{
  "hidden_act": "swiglu",
  "rope_fraction": 1.0,
  "init_std_qkv": 0.0271,
  "init_std_up": 0.0271,
  "learning_rate": 0.0034,
  "max_seq_len": 512
}
Below are experts of layer 2 (counted from 0) of a mixture-of-experts language model. Rows are named router (the router's row for the expert), gate (a neuron's input weights, with its number), up (a neuron's input weights, with its number), down (a neuron's output weights, with its number) and show model dimensions 0-255. Each number is 500 + 50 x the weight over its row's rms, rounded and kept within 0 to 999. Numbers have three digits each.
After each expert's rows: a language model's description of what the expert responds to. This comes from a sample of Wikipedia text that the model never trained on.

# expert 30
router:486446418463487448589613450600463516539502474568585455475529468510486447628545523550467459510565448510503529492544557502391594495478455544432548522458449603451516483534408508495435434477399483541458466682507462444503511482510479516496536468507443542401536455475419443648331484496523423524482479535514502490517488532482478406518507558515482503462529568605572508408467559473527544502543589555529503466546630560449566519502456469564519498535488540488515506501474537522490502527494505541507500470457534477460554514498531436505487456460505470581510547494461513514514455524497492449512449475412470435475420547446532467444522461441520570467478504525527500596437466573472519533491531475526570527550479535554494456489540439554446440454452494339530514513499509596479565492389587
gate1:608491425573585540503492529552543542504465469509518548385453525381432568453431447500524443505595476457565532419463469527498459430506537460558512421471498561403498509442481478463458565588430518682490529498488419506497546430512579487407576410456472451559540387554445516557519524446501504558567488426438513497475506454552578488520541528511473477516389566555522448470478492492483528552405515532504531549485526525484506537472485602478536472478517470520457597498516411525457505575524462526550481490448527518624439503494501553546539555520399495526478461564574549521566496585435460508504440497354442502565459479506456502502538557507451559522501516462501511600526469494494511504467434588525509514578538551453484476524452509501542478550515418445425485494540476401504451579408515
up1:542592514563511448446475532497469459467433478500490460436498545439420557446584430426545524518580524423479517415505560481496459440538494385599514534537549476432406560474521524571463484531450477510567505480524411533513572488479585630485482471485457494547584471546467580550477604489504416497481496436504470530543563489525474414511557536485493507516359492517508433489507585614535496442462506489523529553530506489493538533506448568477546540488510474530553475495575553496511540578595500517518506576481477611516508454481464572564585502557547450546490485538550418512447458458454461535454518497443476434499433512536508462507455535543378533499382548453569448472501525391407569510463475557480478535593460466464579508527438472495555467508445407570445510526485519359490538411407485
down1:500527422517506584491429468477483417495521521475507560529494524511470510470535538452586470488392472503485451548480534416525538523563423501449562462569516497584529444556462485524584455522518462532536529392478455453452458461538490449482506442435532494634481494497560490477477523549579448496486423460524497511472429475558540444467472433534355591510500490446588487522483523554565446479565485562478488587517498458563521537553565380506532503499494492506554535540513352532543531402435521437482536507445469494515443534438514555443550517519418469438635444536480409513474578588496437515497498538459569470497502594523499575527490535460593430532506427539493470533462513484487501491446589486391442504580518515466525585474620517496562549495604502545533340473520513410560489449516490
Infinitive to, of, for, modals like can, would, should, and however in explanatory scientific prose, such as tends to, responsible for.

# expert 44
router:520443526568496472508506491577472510478409432587562494498500399556495482597461475494446495396507396509559493540493471483507535535430490558512454470471497625391466561527475541568490470487458426554466430664484487376475467524493549541546481506526500519410477445543443462594440493427487388530565450473472558543527473532459450499511383608557516489475534496502553537524543541540518447487579616635530456496510549521537557539545539473524527495515523522544508512509467535499489499515506479535497586564422523525428426492481498431502402501540515452512497581435445557386509509508531553419609467499476514453471455454431467451515445460441530553456503529563592472560530504555471559495433486531577526499542449514592474473512525391561479498423490476446517544382522530585465484491460531
gate1:462519458428556508578528558471562515484424536544557513513423450496444473539499425461562488468563498500493456505559513559426461480438412487465508505486538472503488424443536458492430528449472501384424459555505531563456527483462446555546521539544436591382444488555418492533514540569512436513471516454496496491522542516548524462461460574481435497495486478519455585477450516499598519541515549488571498464498569505519454500583491477584469559436501553401473485499585524441408521367481520516461453562556515457439419517550490475445518492574487426511522463375382533489463524459459490473537512528437587477499436519519535457541425494510525556507521545478550418502467540526484447522486470460439532544569599423620490472654497530580421545389458614489625510512486534589466470457426491
up1:500565428450545508596481567500540455482429534499523493586450522547409469590576508503582402537583474477546460495571483485405488511503468489599554590439477503491528463516500445523479508520580403383538533551585525585419497514511452559455490511471493470336515450453418522518423511560499485554447494503530568549466395539563499493519496517541487458501458502543495604554470527521585471578490500471522422453476561478492490479535489546485469545442437521453462544506501488453408498445526489461482473476557485452437494586488507498545582451499436474553534474501441505484494494427364445459532499550436541429467428546593640521485477508514491540556472508429512425520414552424535467509474554460439491542541581532614495487594557534502453483406437626465545525541470532546531456479504532
down1:557354465477576479552488518524531445539520598574491395405435417521486497476538465486513517526566480520458475524520405543528509550497457483559472428478467434489500478527603567513595573463557537462467533529395510505538526497458545522540511517507525484420471483487495450464396519528529564565498468492411471530539500587528479521478550486459516459524517524579540481525555448508531449554509492461495460513493548513524475460503458520545503449398490437556445515611431431570539522587538481519457452443452526507340431480473455546532445403535425609559517469420533511495439448459381444526466434499486518487564506610462558483540545524420419548506491487532387483460399518534644536537489472564457524457508550397553465515504544507498521541565560541562531558536428475583541526516425489
Conjunctions and relative words starting a new clause after a comma, such as when, which, who, but, while, after.

# expert 28
router:545491433496452539539537529607445531537407464560569442408530487499601506530531452485492452450538418529488582557634547501492524539429480492363489495479513549447513495396494495475492481503439412592484431498491432486469521597488537479472397487471479533439497445560510386478495541466594491453510504575483516508534475594501510499512490451566546449496558453501508459412500519513432580471550548533537518499588536481406532590524518397479598434546519618531601520502496576488416535439564506495559474509460561463548447482500594515488535470519456526521442527481500552463578486556547508506578491526511475451474452531470441465543487480443462555432493544499518497535479501512419538484559473348495592524514553547492543514431555450618474433451475350496502458485443498490471408470488525
gate0:488558533432534593502474512576452524428551552564496445493508486496493622536529450516544506501531552591523458527561575524434553494568542482405426435459526482517486488431530560451512499508440388546616422386522537598421551572428477566459628477516459516403499421473508421531516478580554404493569526505513559474507531492537425624467458434553486488492543528551466495410439499384514564519578538563436512499497535424465503442542537538538483503571482522457600476477517534498509508562484484472498448516531523542500529538484540518462523490493524514510367477435480583490454519549547476508574509511529425495494501579492431527511580479522479445484541527559476563420473507457441472524541400485523607445466510430434493496427471487498404393482578494510570418517460497568505416513499547
up0:471544445523545528493505488536470543497439547528410496558479495515549496622522517455574528442497540498512501474463457467492546459488519472520542547477413490542360582461529532525522533529427567535368523523413451522605466461486470506566452545510499503575486454458551453546483480550470477535531475553578486484590477500469465516571558590431433459439406568565535553409501476526521433480537486477509511599566588576486480618535417473450545483454503526459449473500516440594565512414500515484517567514458530463445513500517428345460447466465469444418530549456496444542501491517490418526448577499396548503507393544479448416534409488510531497521501452517509544521524518490468549530561532490422412528440466424533499454526477530606515610466492467502572393571507531491411504552465609
down0:467501540504529510465398538482464507511522509462513574469580541502558601491568384507444434457585556576559544497435510526502418554516521560550534490486480456553489452508474520499504528471520559481447461449558477536421545546475463480538507477540497453502524530497524529406585502491436476525506518461455551488519546519500555561438484542490469482524571453421372531508487486410512487509425542577449487362423464502465557442531545606547524437499544522565560431493525558372473504562499480502548491444521541580457425685509447533554484505425517456495543478504503505516486514559508574545560527527570461491499495523553399538490562473475504423510409563406562425591514540521522476443464549502391500633532454503461482532441568452547387579400421467483438539527481443490458469513439460
Participles and nouns in transport, product and sports text, often before a preposition, such as used, located, born, released, run between.

# expert 51
router:459393493523375481509519506597471553478488480519496503446483485488524480534526481544437476461562455516569516536511477468545574538474477508446495474372487526421514506455494548522455434469480457534445503483485508471399409502445458445505489437543411611502512487465455461558413559451475503408570471497410499502562585494519444560489491623567517499540473533604554450534422570536437553445552541503455548508490540500473548555500557485439481414511560572539543398443450506427533517396573435523485561575478551460396513505506442453379454500462532501595510559472432463484509430589530502422498484442526459451455446604432510442531493478520527509432525511522511489510544415497493543519604589529541509558568553504600483489525483420508495403472462487480495556415489589494444550457494612
gate0:528522450475486469550466480539560525490517511505486499452590493434536480472459432455461475660564501462501463516434510520494564508428478543459506534487463452463521511372498632462432416532441523438610511490531497506556562404580573361477514542433461531501499516509575455402511606487511539498371494552490491460518543501489454516460499504513567548488511510522422509465395572487522472488506519460584517449551431549459577506488370511393523525472521527509507488404539546484539498449548498515591474513495441463587584544528463435471554450432492498659491587470530499486534398557506469458480564529480528443546411450570539508530583473573491492446564516467477523459400481466483561462501496564581504543552425512529493488556547532551538489491468389467405484573520503561508488474517535
up0:448436490524502567502572437511566373484535510515561545464456433557470474507487531438479506412459555502528559484521547537464473496418446446566439508475426479522387449545397447564592485474483557511499540554454442529583482486480556539459499540482577549504518436443501472548546432492524435581494520462488493503504429430440551472523461537524515470413501477431494483498409428651536568525492495482492526459495553509510503512583496607557525469566492433422484519556516446464428551564477562520462487480459552499521518444463495546538462576458435470518524510472532537477574587500557465474468488440530453536552549579422446487432447546475483448539578431540513538613531513552415401550420579536564526542503526535529489481430678420518528412498574447474570443584500454510508492584486429
down0:524575504567462485579579472517607353554477564456510486492517523574520537595562444468433421465510469429472556530522578492556585416517464510490473466492508541488505468467526508501502424601517366501652389546449478506498493486577537512473537431608523402529481525475517485502504607501496496506395453597457453452515561500595555486596485521554481479419450452534490520513492463522569432530542512456577513421519499507492568481501471410454515516472466440552506501514532575448499425498465442523567527537440514497479462437475468419471469456512468500434436493506485492500604471446486549545535603487465477454420508483537542436549483461463577521422524469467514465557487527579499395402436545434554614523575460507492526429533477547542421514497500489544516504520482571563456485514404447
Coordinating words and, or, but, &, / and list commas joining paired adjectives or nouns, such as optical and electronic.

# expert 7
router:395528497553478492509498447552477487494506484588460409464450479560540481558510493519561472452545469525508533534466498450465503539425452468397494456494490580497509472498501426520417534586492399520487471482516485472443473524418568458562521460564540555495548462523485525526472617531513491494607501458379547574540530558521427509518480441517513450529540502575485527503515592574438495454555557543502545497522441533490456478594505470476572445511528475528515463545500480491525492491548407546624539453445569402568479530481551481509422558522661474506465592461535422456515485513517546479536439476438443442530495498478504427488436453495506551475403603653508489585452441516423427479464399457592558536486579523531548459416554443501497455513507400582514496518416513632513472421505487
gate1:483490507476445553437514423494494461488522544439481525573547430496479474516433528401587537387507488440421605553466512513475457537505491393550501423516633547476524532452532541458461512493457478567453474474501494513529544608569533518567557520490441489471529435480444457451531535490438481440498496470580595595448495453556482577479380534571512550498521506474461451494576434509465437484618476385477502503475527515549494520595513545488480441450497462538574539596485478500538396514523491565494547497401434451548560494422446505495433487533532438518527395547422500495535527455534576484525525480537557467516541541430501531549498560520497614474484560553503544489523558475378562486482464507571539488507388499530468543436549554372460513565456458522428434505444446458510634503448471
up1:442493509488518511437512507511455481497543545480421501521580543419471451542396513419514542538534528483436555519453559512491442525575564447512501533533612401440527496555487583478498468461482432441482523534480505512454446581459557505547478521600532402509531467478515346488503655490423441503500465432584541523463498456477459540506521498545413575533513441517497508524572525549497449488461404455437447490522467510529481489624477608492588463445517471508512456498580469474460474496589464541516515526512477462533591472468466510501481563547507504461499448519446466438462578487556591473485569403617573426545472527444533377493557490538512477483535446618516544476454520490413506508532385483559489559463398493423503540460519596489511525618511492563483522480588528459535550422526435
down1:499563507399489514496532478481469527483539455501464544537514532440428475402450536474505514490467391411496503498566425507447550517448472436448410477480504537544424476516480599557574508575375427520494588439510439528470537489451447462544519485448523487393521542458464473483442538538526514528462611555511475454422525549533605545479529453460600471477464545511509424515532415463533513596514552422496458504517553509548443558515514520622478553579522511527534564450565528563535499516396584494584401523463480432468416517569536570455537526518497488468455418441453528502486442554450529479481509523579509449532476505482484512449499546511502529555653494449473503515488458505511478462529523528448459435536597501503524476573546567391611515462498553491496348535565459423595421553528512
Sports words and verbs in match reports and game tables, such as football, League, away, conceded, scored, kicked, free kick.

# expert 40
router:453511458539460513506511518593527490505515551517451499472523472536598470622587504492547474515542490567464479502551538491413522516497493502425496470448446585450496525441427534478397506518418419571485381558485427502423448484448521481573466415547456531431563510508459445538471577540494469497547444410379571497567527522480477462524431498484529505507533511573501505451463534577459514501591679516590537471520525582502573573584541421406565379478494526454564566566478523504500493502525458613548520522427539430549540497546496387481484465495568452582474487465455481462514464506517516485463491452459442465469471498438499411505458416522496531440445466535523514521523490546411530567507463560587539532524559530525542501430588487592492407482456464489581482501427503574418499453437512
gate6:515537582471542485535537491436537518533515560489431450459555626493412511433597539390447440466451517580501536513544482417482481456455446535551536530499432531437546491507446544420449440507476455446504489376450405526488536565459503506475502481508524424520483384557450605441428519490526488486537455558572492463454517514510564532533578537429514491495537452583491400530429467641494555525410553593581582496568570447448490502410441488538449576583430443523525448541493507440478562501416565491452515498466631533445580466499442530515558543491475575519515539528515504507489440443477515492423449503536463519425422424529590539408526495488428484506471481491479454515456490507558470493551535482476500506626527539577497429501453513474410499441516459486484462487556546462585433535519527
up6:484504539526535450592553507530474601508528523465495420461585551507417551432547506466472490462433483524554533523510476436436404492528535555419531509498488632463538592479484545470507511515517423504515467419453440516438532538510480505511450506499518406461502394595523616519490473439490472495512405508480494492490628508503530521555565560514538402524528488487464468523478474557521523562463564549512492440541528453525505572434424467537514540427459482478521478538447555446453536460502601470409469438481641573511513505507519530472554444477508563561517574546487492513526404466563503522443509547520472550486420391517560503416544447433482494529493459542562560501409469376606545476578526450484520533591554478566471390568508518563432513447478353547505452488515538475503485524482632
down6:482519452463532493523558478516518455453497493557517473534471475534533462498485472568504458499385435517495536544536516467607483503475497474535495522506527540610459503497520443532552550445487468540496536540433504501465531371417465605477552558496446542584509529577456512532442405604539500521430548492541480475498474470540533416492470466595549479555482479425467535467452448400458484563587409474516454585533453549546544502505491521459470456409494582434455554522508540497524475521580452518562466521486437502559439568507507508527474601553405432416479447496554560410446590530389389591479522411497544499547563558401423441499492528482538514519497520507554480604565488461491567464465548481469479461538478580376509467553525537509690495524478470468433419490505480561425543490517441
Prepositions and infinitive "to" after verbs or nouns in narrative prose, such as threatened to, surrender of, grew up in, for, with.